Experts of a small language model.
Experts: 192 SwiGLU neurons an expert, 4 picks a token, a sigmoid router.
Training: a variant of SOAP for the experts, 317M tokens.
Below are experts of layer 3 (counted from 0) of a mixture-of-experts language model. Rows are named down (a neuron's output weights, with its number) and show model dimensions 480-575. Each number is 128 + 24 x the weight over its row's rms, rounded and kept within 0 to 255. Numbers have three digits each.
Before each expert's rows: a language model's description of what the expert responds to. This comes from a sample of Wikipedia text that the model never trained on.

# expert 36
Description: Table cell pipes. Pipe separators between table cells, especially after numbers or dashes, plus semicolon-ended number lists like 21; and list periods.
down0:170142098140105118142117098157135112146147101129124148133134126152143123138156134173093137089161133118121096068155159114124083094153133086114126174153175141155147146119124156132112130116147147137147129168092113141146138126109142093117080148155152109092148119165167116156155133142145147100
down1:117168126168131100139157152140129106130093116124151121122121134100134100121118149150110097164135092086110165156111151129168170116128107138073127109144171097151121162130148095101118120144150149108092143113134137127099108104107102121131151131181169120153126173161163123112126097131137107157
down2:106063104141148133130087090101111115098153107145111147133123113092117128141107150110100116118116107134167137127105111153139093152117117159188151186102097134105159136151106112114122096083113114155147125123127121117160137188131119125126154105118093147169150133093143160153106115120116106156
down3:100084119127148123107136125102151107153165120173136138147132147164133105152160136088140149122192148101122080085112151132179139098138091147100122148138141143145161083131120165150124096146183112143153146122137111113171135080128064107152130132103095118122132119105163121158192140139129137161
down4:102110124109099110143095122126167166117103127122088144142131107135102120131094142159111135142118076122117130118113126151134185118107120134128131139149116150155110149155098162138109120108126156158217104132145143115163109116144176114133091134140113120115141123106114137102156169127106121079
down5:114101148079113107120120117120121169094167152101099109164129150158103102116100097137134066164157136167160104081172174127130110167117189139145124134132071091103120128126116141120149102148136105149133101121130111150135151112144117093109143133107131115154161128097131089124132144110123116116
down6:166171147137159140040131128121132105174145137192146141093122127146073088132136107143170128122092120153120121135115144145140109122131079155140132131135166091132133124118090115135169062124117118103131138110159104199137110120096141086145142195104157143153118119134172135054135177129147130148

# expert 19
Description: Table cell and field starts. Table pipes, colons and first tokens of infobox or succession fields, such as Preceded, Succeeded, Born, Personal, at line or cell starts.
down0:110127121170167177098149155136130151111159149150122145114103149138104169129129087148086115123105113140118145064141144125159079113079129128087115117116143094157154131113134098153149069147102142135073145179070099151137144129150125110096141116134092109115147124067119147130133148122091114125
down1:115104123109111120149148134150099143083132134146151170142137115121113099121109141129131099146103104120132120116106129149105077137131133124129152152141138102169129119152156151120132148098139192066100117110125095137058096141141157166147121160112117102105118132146118125168196131087117129126
down2:118185126112123106108127150147129169123107150127172080104116103099115137139124120128119103149154103175157110104143197144136112121112145135164111174144139141139136181126089149125124087176166176129126105154099118117133129164115138158187125087097114133141129178117096100123127098133121123133
down3:142091183141108176163098121161134131094145115126176190162081120160129100143113111136152132126146137142132063128179134173138121114086096080102162142117125114072094139115110165135075161068130144163142140105130112101167114138143106118072145105097148092148130132103146156159122124096135112117
down4:072148119116162080145133125142126153111131147121093148110096145104131143130142096148148158142113164176147170086100122098162098109138138199130110112154135139110117151118119090114125106112139162137130137098105102151162106110119147134120117089161134113162086089111141152113109157123160111149
down5:120129117108195125154127128125129134129106194134101115105091156158165108123158131165140115131151115116123102198083067107105110142146140105150121181122094105119179152099108194115117156162121130167127113133089135106129127125135141145122126131087116131139109127119124131134079119109081119159
down6:125101143078124139150138125147169139132095139156111119114146106129133115121113142118172096129121154140127158111119175156128147115133135138111110101138081157140133127081131118151133125094162127111124137136188126130116105113117124133113112072130130094118134134109129085131158142111124140104

# expert 0
Description: Counts and biography words. Number words and narrative words like two, four, first, later, own, mother; also "Binomi" in taxobox Binomial-name lines and table separators.
down0:162082114149092117129130087118075145122135096102112125154096185141102161109142104150127108156114130136097147114149110109147081145134108150125121120126109128078141147152118131145148126127094144136112112122137137128142093125119145130176137152138082116156142117103126141139125150086138106135
down1:148140143134125126146125114111138126145113156184123126134129143100143111079104122098178119149107133134116156107163170117161148128152120119108127157141139151134148153154120167137122147112117124135081094064089108130188118136090116098164126116145176135111108131140128120113093129084116157113
down2:161086100159107110147144132137130114139129128088138141142115135076141106137118118110112135100117101115113096140100113140126116147124154097102134111155129147110102130115111124122137104154117119144120141105132093103123135180129129103107127129121142146085158108138110114115077104146114080140
down3:086138106189158101125134120164118118143149155137136201102117111125135113096106143118101153161167117121128168117192162135101077134107172165138139129125148079127145128141122138143143143142151125096101127117139123128122146135144131152095117085145089144141132127090117138131139136168126122130
down4:119151112158106130166117139117096164091136171126154140127110144139166191131106115103130118120166103156129110125150149088110142067104116141133130139137137139113159082142142074114124159098137110095124076134130149153105159106111103137119135121097132142100131122131142124115123138176141130134
down5:146096152112126114106097130175089144105126134143124146109139168089150149171088130154137145115158138133129128146180093158128063096083181126148100118148129125150137133114159155116138121076134097122110157173110112140130127134135104179139138129117093142145127163135163120125118123145137143132
down6:192093115076105106115148149083145092115120161110142060114121122129119147112106139147158127114129136143105140162094126130156136160113154134134154152116106141149086124113137163077118095136146152077086134109143127149144101156090093123124147130111125139137150146121133134101119153066145118158

# expert 7
Description: Word-final suffix pieces. Final pieces of split words, especially plural s and endings like es, ity, age, often in surnames in sports lists and tables.
down0:127153102104116152083127118095159159119132124098162086145125126109127130127107124131145158133172115117150133135093108180134086071110139165136148138118151131151129098126136146148114140131145136144153111132130145131177117107119156093131106142133117099110145127136134108109142134077073139140
down1:156119120089131101146108129119124118154144173160123151106121131121118139172106129131119135131123089158165149203065152120107149132161125164088103132154134098093197112116101134119135169119094097095138163144164153089147127117145122102132133106162146125135126131153122159130118155123095108186
down2:128114130140162117118102120140102125142139097129141140131114139140128130096129112114153083061119131133154127150113128157138111152124112163116160166116120126181146120147133180118123130146145112158103103183112129145147122133126119122137162119164156149112111092098121135152135154163062141127
down3:104141162174124138143099151135163133094114156103176178139140115124108153172136112126075130166092088138122124125105108126142163167120108162150171126164103121158084127112165130140106104119098116093136099091148189103109136119085098132115131158099134124114128112112122107100121142122100118142
down4:110137173157153132099097076143145151134135119149190164140135088156149125120187086130112142096157098104113088132178117087130087123144109102120116159114107107089136137137085147143103108150135166104152137125100130179145180103162135127103123126104130115133104172113119138165139117153126112167
down5:097152116128091117175133175130159123105138148073110119105154108079125128129127148128082114125111136150153153148127104112143137121132109170125145152113123134123128140145172123126150157134133103133142152130137111129161134092101148179101116142106112123141108135104151149115103140144108111144
down6:131103124134133126137115133090075115108144101117121168170138138104122134145130153141114099100121153092158099138146123096126172138160134120158183103155137110130129101152111131152116132125132138131181143124164139144177133207134148138117165143130130111104150089142171143118142132106150138126

# expert 4
Description: Institutional common nouns. Common nouns for organizations, systems and works after the or a, such as government, company, film, school, station, curriculum.
down0:132128153078083146126115151136104140097132116124136085206120142144121157122094116117131110121156115109096153131140106134109150139138105108154137080090112154163130132133162123160156104170173123110179150162113113076145141174128104089087124098128158143124181111114160103119148132117140093106
down1:173124131183135126115143135138138157149099095134089131117142124114141146132137105153132153120147162139138112158146140062109127107096184131123108114141089123116076171107176142146171127176114146150128120142138134143153083112134135141124123130113141119115085117123106162138130120103122138133
down2:143128118163126145123110116098120135105143131130101119165088123157134103119128152075123127105142067168135119137145118135140129149137136105128127092082109101132157114140135119113098137137123165163137179080133096117092160114163151088132104136131180137123162132144128096136144146092154131138
down3:141140106094033162130161112145134098080147116125081140140110131136156175105124177134115139088107146140113076131122111150122132123118136152111103140149060111112110112097136125120157147062119074173071142097173132113116091146150134115088127110128105131150088124143135121132128124118095115131
down4:104131104125104090128147126118145129126161157129082111130144115164131120124123137143153103115141096130131155150125139122183135103168137140135083116143109142138116162116138110123172102114094128145133094118150194125128115121162115143116093126109133121135134155130122121102138135116123128148
down5:162110090105161115159161113162104133153106121115120163151058108132129116121167147099079137165101137107119169101095110122128070146121140144134122142152142120108167129171113163142101117115160119139120121120113151116100134128109126111151135104152171163146098108143122139123115115128119128119
down6:114101101137105140124142119145141105141132143066131096082162160108165149099146120103125116139121136134134136083082149153128112085107134058124158108134097151128146148115167123127123113095129091113117084110121096095111126121121070103100142127106117081153125186124149095128145135119144149145

# expert 43
Description: Auxiliaries and function words. Auxiliary and modal verbs and other function words in running prose, such as has, have, may, can, are, very, often after a subject.
down0:135057114090142107109143149109074115100156098130168099117159155100115099147095110153136117160133155119138145160097142128192197136114137093179148130114140076129144109122145136135107140152163174128147125137158146103083158126154147124119103116154102155155140124188138140122120138144132111092
down1:163141101132118125136129121139117140138094158110116134125147106156106107107119136110137134143109150124164100096126125129121072129131167114146106129149141126121151107131102131142111101161105136076126123094145123129108105138117150129147140125096071130130150110087109140117107131129099078118
down2:128113151106122125085135119107149108134143119150095129162085102157145161102091148120156113144129125160139124107147163124150143133177139131117096161163132137166146115132097167189126114101128103150141155169150142136143149113100141166099137156145127149086171097083126122128106131147116115102
down3:140129126123146150154128136092086104079114151165123166085155088137130137123147156137133098169158084099198162137140160131139112101132119141125135141102133113105135092192136126119105122131145122129111136137124085102134136149141122130134109127083125128130099147120123140121120124145142177128
down4:152137102125131146103139111100170159103094110146074164104136104152165109133146125114148125072152117127103141132131163130152125121161092135114136121115106163111153130149096132149165104127110104134146123186109109163136134109147143128130153117141109127126132109120143118118093142142095105088
down5:099119111124126131118098117128100122153091134130116111112099065142160135114133142171137138116121108155108123131142136100162130134104167113132137114149124124109129139118116138126168161147124125114156124099132093103102074140115101123083128141089151120123119157140151136107125108084141140133
down6:133141115150095110129124155141135110162100161131104163127061107136131170134099157171133124117113106163090131094096127095136124144142107169143095121128157136132108134185145112119132142114153116134165086140132095117111121119122162172153142112129153141136110115115103124112148150112109085103

# expert 28
Description: Word fragments, Mid. Word-internal pieces and suffixes, especially possessive s after an apostrophe and Mid or mid starting words like mid-December.
down0:118108135164128112160122098107054090136147123109135115124139138147151129174111155150138121111071094113073114122109149179101138133117080117139127097096143146129160133125108119137135129127142171118159140140116113135167103162130140110102100113139094134125089150136115120144100116070131162142
down1:152109115150148132116137179140122131157093134144100159143158115134171101128103081121118094101136113097148133082167134168151151123097139130170099152140110113137085111127118182108085154142129156117130175109126158168144111118118129130099103091139157133118125136136152094128144123090095157139
down2:157155148106132144112117109139161165107110126131117142119149161136139154109150124105130130130130161155154122095121113133143134080134106111130154164108091129151100105153134135111140140120157114113129113154121080113098142103135136115149132118078098109107150149150101089142132151097118070125
down3:131123086125114176095103166131125144127130103116118091104139112104122140078065075116120099153113124133119125119128117126163150086101137177144158121151133126148124120125134114132141165126129088136115114155139111093109123106130132128128144133175096091122138130135123187133181123132092117158
down4:117092129124111136134102135113119082126144115137126105157106123106142124126133131098145133116147109106129152113123118112118164110112124140119123083150125110135126165161140105155143120084115137173132162145145135114113133151158143162126127132120121120097133100112131124087122126134100144129
down5:130161114156153136149160138119122099114099127139134139101116109069144089126122102115093131109181092108099146147170152103150168138145161103143143144131088119125125162188118150146129133118144112143128144118133141087150113111155113143116104131153149160137121130120099153124156123150079133153
down6:085099094112142054124129116142115134126160108140134112128120110130164139147159100106170121112147188107142102142137136133120179112136130146115141111126099121168101104094137176130171154070093121096151102153134105183088133159138152116180117116143143104143154140137113081122189090087163120147

# expert 22
Description: Prepositions after nouns. Prepositions linking a noun or verb to a following phrase, mainly of, in, to, for, with, as in body of water.
down0:134079151124103144171116121156157118116150095125130119167114089151143081119117143137177160140154143133165128166134167175130111105109096131128115156156087074134117134113133108123112141146099119120112148091149119124179169127143118119143142110092131138131126154119147092143106153085097100099
down1:138125114143124102095162112121113111129124122118161147118136156104121148144130140130163128134138137123098144105109144163089138133192132101147119115112171167097104134108172096123117114142133136127121148114139130096122161173157120154130113150123158107124083128133172127119137125099071147154
down2:119146079145110166101105103116073139151107137115103141098076131146144138090136173176140141126152139151169131130171146095136148157130123155137118153142126127127162150155131142121130131105131101138144106145144116104101108119141122099136142134104086115145172170121172150120126112146109141142
down3:123090105107114176150150139120088157158111132128127142094171118103108138085125167106107110122151140154146089118137126127082155160104160150145134118151115147109125157124105099119152159118092136100136119119123145134120125109154126094142144095138128107143146119185177114125082145103107134122
down4:190101154156111098152179121115171181116133164128131148091192127094116093115105169122095115138114083091146118153134123139144109123139147151125144127143135110136147083149084112170082165165142152087159161148150131107156150107110135142120093113149137110120102164128124170115120129135116111105
down5:141129131126101179105152146199105130123125128128138148120138073119125096140114127128156093106132119152115150092148155144118113120090111128113151117127112096172134110129143150158132128120110141117109154122135098142133141136117120136168162137135146127131115148116130152120109127131123114137
down6:137152131145083146106100130120136100130131159098117166098146134122143129148158144139126149085140134138065158127177168141138137166113171116154113114134161132144106143079160112159126130171126146085151129087115115135119098136095157117141136140107126149123139133113192142103126161083141137101

# expert 10
Description: Verbs in technical prose. Verbs and function words in expository technical text before an object, such as provided, requires, offered, than, such, like.
down0:150107162132160122170140141093120127120094144120160130162127133150087123117166127108146150117172129159103133103132132134109187128144141112159141143119147095166148102099132123124114154112104102113128126158100128134110115138156138118147129093124144085132150150156169128171129094103146152105
down1:127124102103129123105104114138128131121123122145099118138088179102117156153128114107149135146206143090123162099131147154122102151161145136099147136149128166116100104088125165124100145121095134130124117098137188139113072106181107124103111165155108119105112099105089142137138121108123125105
down2:126118173171128095092126132161148129140118109146126108130165114104084068129154091100113136119126141088096129146128045135145128086090129169136171151124121118146162132134121127143122164170082136148094172150116126141169112124109135142153144149151140128126152159139096101128137135126137124153
down3:153156129128158132142134136162117159109139159107132120118176129158112063140127114154164130154115148141135142122115103150098105136134134175139130113128084163118155112126101109135148147079114158149090139146177115150184069166147136150116130084151145133137183090105121115127137142124069173128
down4:136136100134138143149130151104133111095162113139138077103141150107143131119148115126132153124112138108144130120123141128150118118101111118123152130111118109127109110133114122093149095122141152134145095114114137136145137119150110089074146149123125113132128118104165102121103159128149109120
down5:136133094125141116202128130133092117164126154141143159095128107137149150101086085132074116141115148109162147124108127145125123139189142154150165118125157121163152095129118120174122103079161124118144079083095127113145143145153123107116148119144103118142105157130147096112097126153108140137
down6:108132154110085088151154142126104167136173157132127143121184118121129119129100120158099127100158160179122153132153141148136135085104149133117093163136085152173173178146124133155143144131127071123152120145178113112158094076132173090089112136128086092153125130129098117122095120133099115179

# expert 24
Description: Sports career narration. Verbs and nouns in athlete or politician career prose and tables, such as joined, term, appointed, appearances, goals, plus stat-table pipes.
down0:133150152152125159128138125135139157151158124146137163089099120103091132137131144131171133124169129107154112182147174146116105149135101147101151131109133153099102115162070105167134131107094126093148130105104143148094122141118151137167121132124114140151150162181104110139115129123118134105
down1:120137114141134159132158165132169124165108122129127147115155146124073126170112130147131175123119127118114113082131158113137176135091112100104134137123112194146157147116139128133132107130119139135142123158146100098096133150170080149138139155121107130144153121159140173112112150146095140172
down2:110114132086132134155151122149122128090142076135111139146142174126149120103137163137166100112105131166126111118169136198099146120128148190143165147093094141152103129131115137116166132130116138165124140101134116132122090123142118118121119172098144127100140149150079111114136159085146165140
down3:096156116146127115114124094124103108164150135150129110126089142188140130085120152144169171158071153188131107155131144125090123124115111077148185138121148159133160140124080155100127109085177122143151155077148159126165113121113116149134123112106086111121126097111138120137141105136124133126
down4:129132126119110126092141118097109150154119129122090090107140145115159190117152143135080095115105128126133118126148153111167106124066167113131120116136148164105136115086178129137178125104110110075127141120132134137139124099091140096116131178097137095104147115122142156110101136142150166124
down5:138142099102074125124147121152108145144125169131173155120137135116158155143131130140137102148156155124156152134124094166114117148159136171148143112115117153096138094179104109128117136145078096072144113162105132142109106120144120135132120138117119126113141113158132090122097169156136127142
down6:097134105116112148150168128124148132120119179118109126136140121170120104106121149101110124110119128128148149139123160118104160091153085111135125121168132142156145154116110102107152145168112127099173149122072099135108107139146130097162101137138151151121151128122149116160084145120086128134

# expert 5
Description: Name and word fragments. Mid-word pieces in foreign names, science terms and codes, such as electromagnet-ic, Andr-ze-j, K-SYN, in sports results tables.
down0:100119111109103123140118142129089122126093115132159117128152085086148136101093121111141104172132126106117185135103155127127138121155124146103126166167112159167125153147132112123097088120133193108164096142127129118156132179077141089106128117145093154154152128157131107122102106127074115166
down1:126081101150099126130131078084129122147164187139123118104140121129142101106110111176110134128111121120106137143112125108132106106087137128138133108120174149182166146099115129124140116154121122103134161125148134110142167134130112105133150146132144123094086101094079140142145110097133146087
down2:148121177145162121153118134148162175161106105128113084097143109109122119138113125122118111125133158098140135169124143123112144140169120140178142131122140130132102084128083136113096162131112137125098123112092148133145136125121125132112109125131130176144092107149097135154088120099120133119
down3:150129174101133092138138163171103113101152142133071110120147143143118125111099166137123144110192111161174051139118110142139123124101133142097140148122094144105128132115173059128115146153104123141123142102144149110119155128081161156141112110125131082092117142130093121101098184075087127156
down4:115146120099137096096127106172130139083117138111154132083103103127115116160137132144140148127144102096047117168112081143106142090132105146149140076130156153113099087100161152165144112158148171133121150148104132124109118102118125164167151143153112111176100083140135118143158143136125057123
down5:126121156154112164099093116121105109158125163149104092131138138105148151137116128093109114144169078169144123127171146104105117151114124123146139079136117120161136110138103156112088120136123142114111095136119173127140107151122104134119116131084142134140135118095136143151176109162168144124
down6:111118132141120132135126147185095125103206114142153166117152082138165109127102139145167161142150143139165122117085168156157127120115117120151101161151158107121114133130125155150103130125131136116145124146168115140160126152123081130129166163111098157079176105121106129112109124122092093104

# expert 16
Description: Public and currency. The word Public in names like Public Health Association, dollar signs in US$, and sentence-opening words The, In, and, not.
down0:111134075158070108152165118117130106128171173102123119133122167113151116114159113167069120108103141143106141138112110140125150157138148151123094105139142116115111125145127088157111175163124139124146154085140135134118143117116153149144132110123141128096116158115146134129104140110123160167
down1:138142128110150141115139160191141106120107088162172142094141105129127099138138140110138136139110141162126137104177117134116168129131081107149101104122105137122156114122175131141132143081155141150118106144169106125123105132103077145070102089116143067124116180130100103110099104089130164162
down2:092102104127103153192104173137118133104142155097118093150130078065135125132140094107155121131099102117122088145150126111100124102164095142111109097115116157142137136141161150123108129121119127112100109119138115094151122112147125107192131168113156122109114142083143164149108141156149106101
down3:176162098122137105094145148126124085088123117145159139125099127185132122069121110155093153128150124126127129105128143130166156102162178135150147141135163101168116120160112144088117111068163119106133128180155121111087101149111118114082106128151104104146110119139103153136086100137139121093
down4:159156136101103119083118185117117148102123104149131121120113169132150078149143115138081110123140109116154183131106096138112139133114156135143113125118156152100133144165128159171168161154139143136142081132140169150107096140159146138151148111131080174152116109109178141105113178151155109115
down5:097144121123158127100160113140118169107102145142137133130072141133141165123121190157135106118133132134040126097111129129103089104107135120173110141094122162104085172139116087095116135145137148128119121133134158144127135135161112165107098142170111135129112088132126116147159146149139147120
down6:165149153127170134090137193104119123105143159124098137114164129129146078130117091096176187107161143142142171128116135139150116118085145117122097135131120071088080151134112153139117107117111150159128166115108129135111127169106117124204111133178102134111143146080102158165077117085113152131

# expert 15
Description: Closing punctuation marks. Commas, closing parentheses, quotes and semicolons that end a clause, date or parenthetical, as in (1882–after 1945), 2017, or ",".
down0:068099084134114132107124130154130093138111092134132141074094137141140110148141077144111137137118094144087115129111082114149102116126146117160148187105120097104146157126098127134130104116129162154133120104106122113109147168126130172125182110121121116190167071119090176133122071148141143135
down1:118124112105123151156152150105107142133162120121101128111098130165144116140128146108136113120149123144149109151136106157129104139120155133117124133093125148136126153144095115114156159101145117125147111125112086116149125089134165136151123087107113140141159126127127109171091108146127125121
down2:157135085139118084133135121119122138144152131115104093153103130182155095115100104154120150081129120148141088124161108099100094137090107152098133100127126135170113108126149114131129172126128141182150166141162152161125109132145139109132131123126126169143114166103115110127161155132141090106
down3:134147156139141105134135118100126115157190127153103087105140093135141101132170106140115133090120127111180137127135125173129144140113111148135142150147154107133107145112147085156121121087127127163097135149111110098128168104117144105125140160087127122130151101160114131154143128134131125128
down4:089120120141085090158157089130146165141127098097116175109111128113143126107150132145126162135128110117108127142139124103146125126087152128132111141122125117078141116138120153125152111148086169138153122130138091136086161141110146176145121143116136127120119132165153111133142151160157143115
down5:138123086135107123143125166104111118132138136079135113133126115141151112128105091103130131120097131113090119162175158107110177132112125145154129173115152154148070119116120135081111110131117110119105139103099147168077170135091106157136161144156137130099116110104110156111140172125139108125
down6:159164123137138130169108141148128115121145132139156129137169142116135131135118137114106108096135168110089138152101152069131132111126136150182173141110144156163125113147129156108126157114125142089114133153149145129143111102099104162135168118111078100138113082163145133121153163096136123129

# expert 32
Description: Articles and markup. Very common function tokens: the, a, an, and, line breaks, heading markers == and ===, table separators and pipes.
down0:128136140187106100113150116119123163119192100088148139154134084141126106120126128097097169182122102102157130128109132139139172164176129116147124142114117144150133109173089134142140171126125134151146083147141076107104112136134075094120116179147108166110133090159162122117142120118134123129
down1:112103134099130145146112165123118134120122155079129162129157128085104119132126141130086156077115146100109083106150100138096138129071145135123184129110087156105102050110108121119122120099135131124156124135103116151125117150127120119160173144130126162146128108168106130122150144096134131122
down2:135168115127092144124132088121143128193120136110153134147101134116132169109110088098126157156099129137139126114122103127111137111095150146130146134146136118154111106118164113110120136126089132124077107152131101109139143099056141101096092110165158161130121119156111108106088124138130105140
down3:164118122100164145124127104137126143160135130157061151096130117140109135112135123097153122138122145130147137140130103133146096116143117160104112125129121129169192161133126120135125089129115146133113113167160147130057145117079125098107133100120124080088115120110147139120137147126102142173
down4:136113120172173114107130108138164134124149114112144120116104130122129121090107113159175091113154151096131124161121125160133102125178135073166136116164145103115107153116160099162120155118142121138135102086090134127165152105094096128117089130134134133103137097170114136119126124122126091176
down5:076129131088097159136126108080129111126114112116157145141129148118174118123142122145110106149097112106089147112165167173140122173177131135145145124132124140137145133157141092108133132177170126168177144115087100124120141113132144125121157133129104104139117156145105140133083120147108166132
down6:188089139104103099071088136123113130127112091107128132141135164140154106153119089154126166154127146051136110134141134117137080101166129158132119130140141155103132129172152146124124113135132130100132140137130116128155134125148122109103152087160129139146124095090131109102091120110123092148

# expert 38
Description: Determiners and possessives. Possessives and articles after prepositions or commas, such as her, his, its, the, plus party names and percentages in election tables.
down0:131135158130108127103133111157129130161105141159127089129127101126147131134160126164137098157114135126129151121121127138149127158120130113162138141070165187093140130113061145112103137135135105153148115126118073096116112138123098127098147082131151137099155166162209164080130131137173135130
down1:148118177112167190113124126116129114104116152088119146132118192102105069105084163149134115153146124136185144131149144089117124117162139102128159095132152122108117134176121102127091097155112159124116112131142099149125110137130173099167100153142085165134088138093129137147083128152059131164
down2:144145105101124127114167102137154169118113136134047109132107150134127158111116173094126157137126136101152117110159115152129084097164146141071118103136146148128155169122080137127119142124149120138112139127130128098142103137128154111113128147115134088158167118179061130092134155134133097134
down3:120180127112125159131148152128123097119127148163141123074151098100174127133159150127125110158133176107115120128152157127153152123113121120097114124096144120117046124106150112129145151136129149160172117120132125129109097152136153160118122125122160153097104131125102073134105133120133136104
down4:129082128095158120133128111132177144167161128140175111097130088108120093156124126152135145139122150116100125165139131141140109165128081117073120117136138091119106118179172164123176134141124101070140145135142122095074130141088125100126134122171103130141108117145151124139134137134129107094
down5:146177139163190145125121090094122117102111141098101122158159137134128120078138176119124125094158116119125126095135114099162123104127141094122092101074138110129137177118125135119122133132109148121130177156147132129112109161147107131084106153116151083114088127125095148141159141143147122161
down6:139120132138111111106118154138168164141128124138133111124128131142115127169128081122133100152094127110105115130145120165160108135153163152126076145115147135108132124107172131118120111106097111119134145142082142152118171131127152138161123123119116122166093130188125134123136136105124139104

# expert 34
Description: Name pieces, taxonomy labels. Mid-word pieces of proper names and Authority or Coordinates field labels in species and place entries, such as Riyad, Yuma, Authority.
down0:104112109132150175082110180144143148129124123135173125152166115107111155161125115089074133173093157114107122160103128192125101185154126112097115125140121116135140145128119117099141142105132140104122120139135097089126123105119043161166171080095103140124139140139120114116126137126134117120
down1:093145127145150107102097100162114160093083138135120181150164105093133166154136081123087128158110112139139126187136172143108122105160128093156136107146120134126107065157149165140093092146120120146119141132144117137165119146148116148134138118083119160107112116120158091108105123173115115153
down2:095136109117148139164145094119154132174114095128092149184134144108145147106071110114155132086135094130115142151067149096176115121113152090127104134127112124170117116121112113093143112103135156145121133138119129115154124170125130156088129081140138111083136126115109127085114146118142130124
down3:167162075139120097137109100130110176137111126160098103125142155091110125101126112141114116127128124134125130081117109155145128146104157089155175137176111135133149096122125104174105165098096153123123131085101122101173104133130155108152120139122114128100166126111153150139111154121130125090
down4:103098117122125210108148082144119158098136136141134144125151135131169108142154096105097118155073124139092120099187149106116117154122099123090127136159116110124116145130148160109096130102146123143132136127129107139104132117096192155127141147139116127139127105085132120123141133121115146099
down5:136096124140146121134127141103096109107130085154109122169096115129143150076091119150154140169100148159116114173128132111145123171114105100075108140108144081128131125170113173109150126104126126140118136096140154116100129109129168115110143095081120162147110128141122150103110159141152136144
down6:130158170099145142121124099125141139118075118136121137122108115125128112124119132117092092146123101159165133142144117132092140126153152134118089151092095109097152150131132124135104159129110152117148126155093123131116159101119118195109165116146149086137136158164150104125067112098101111145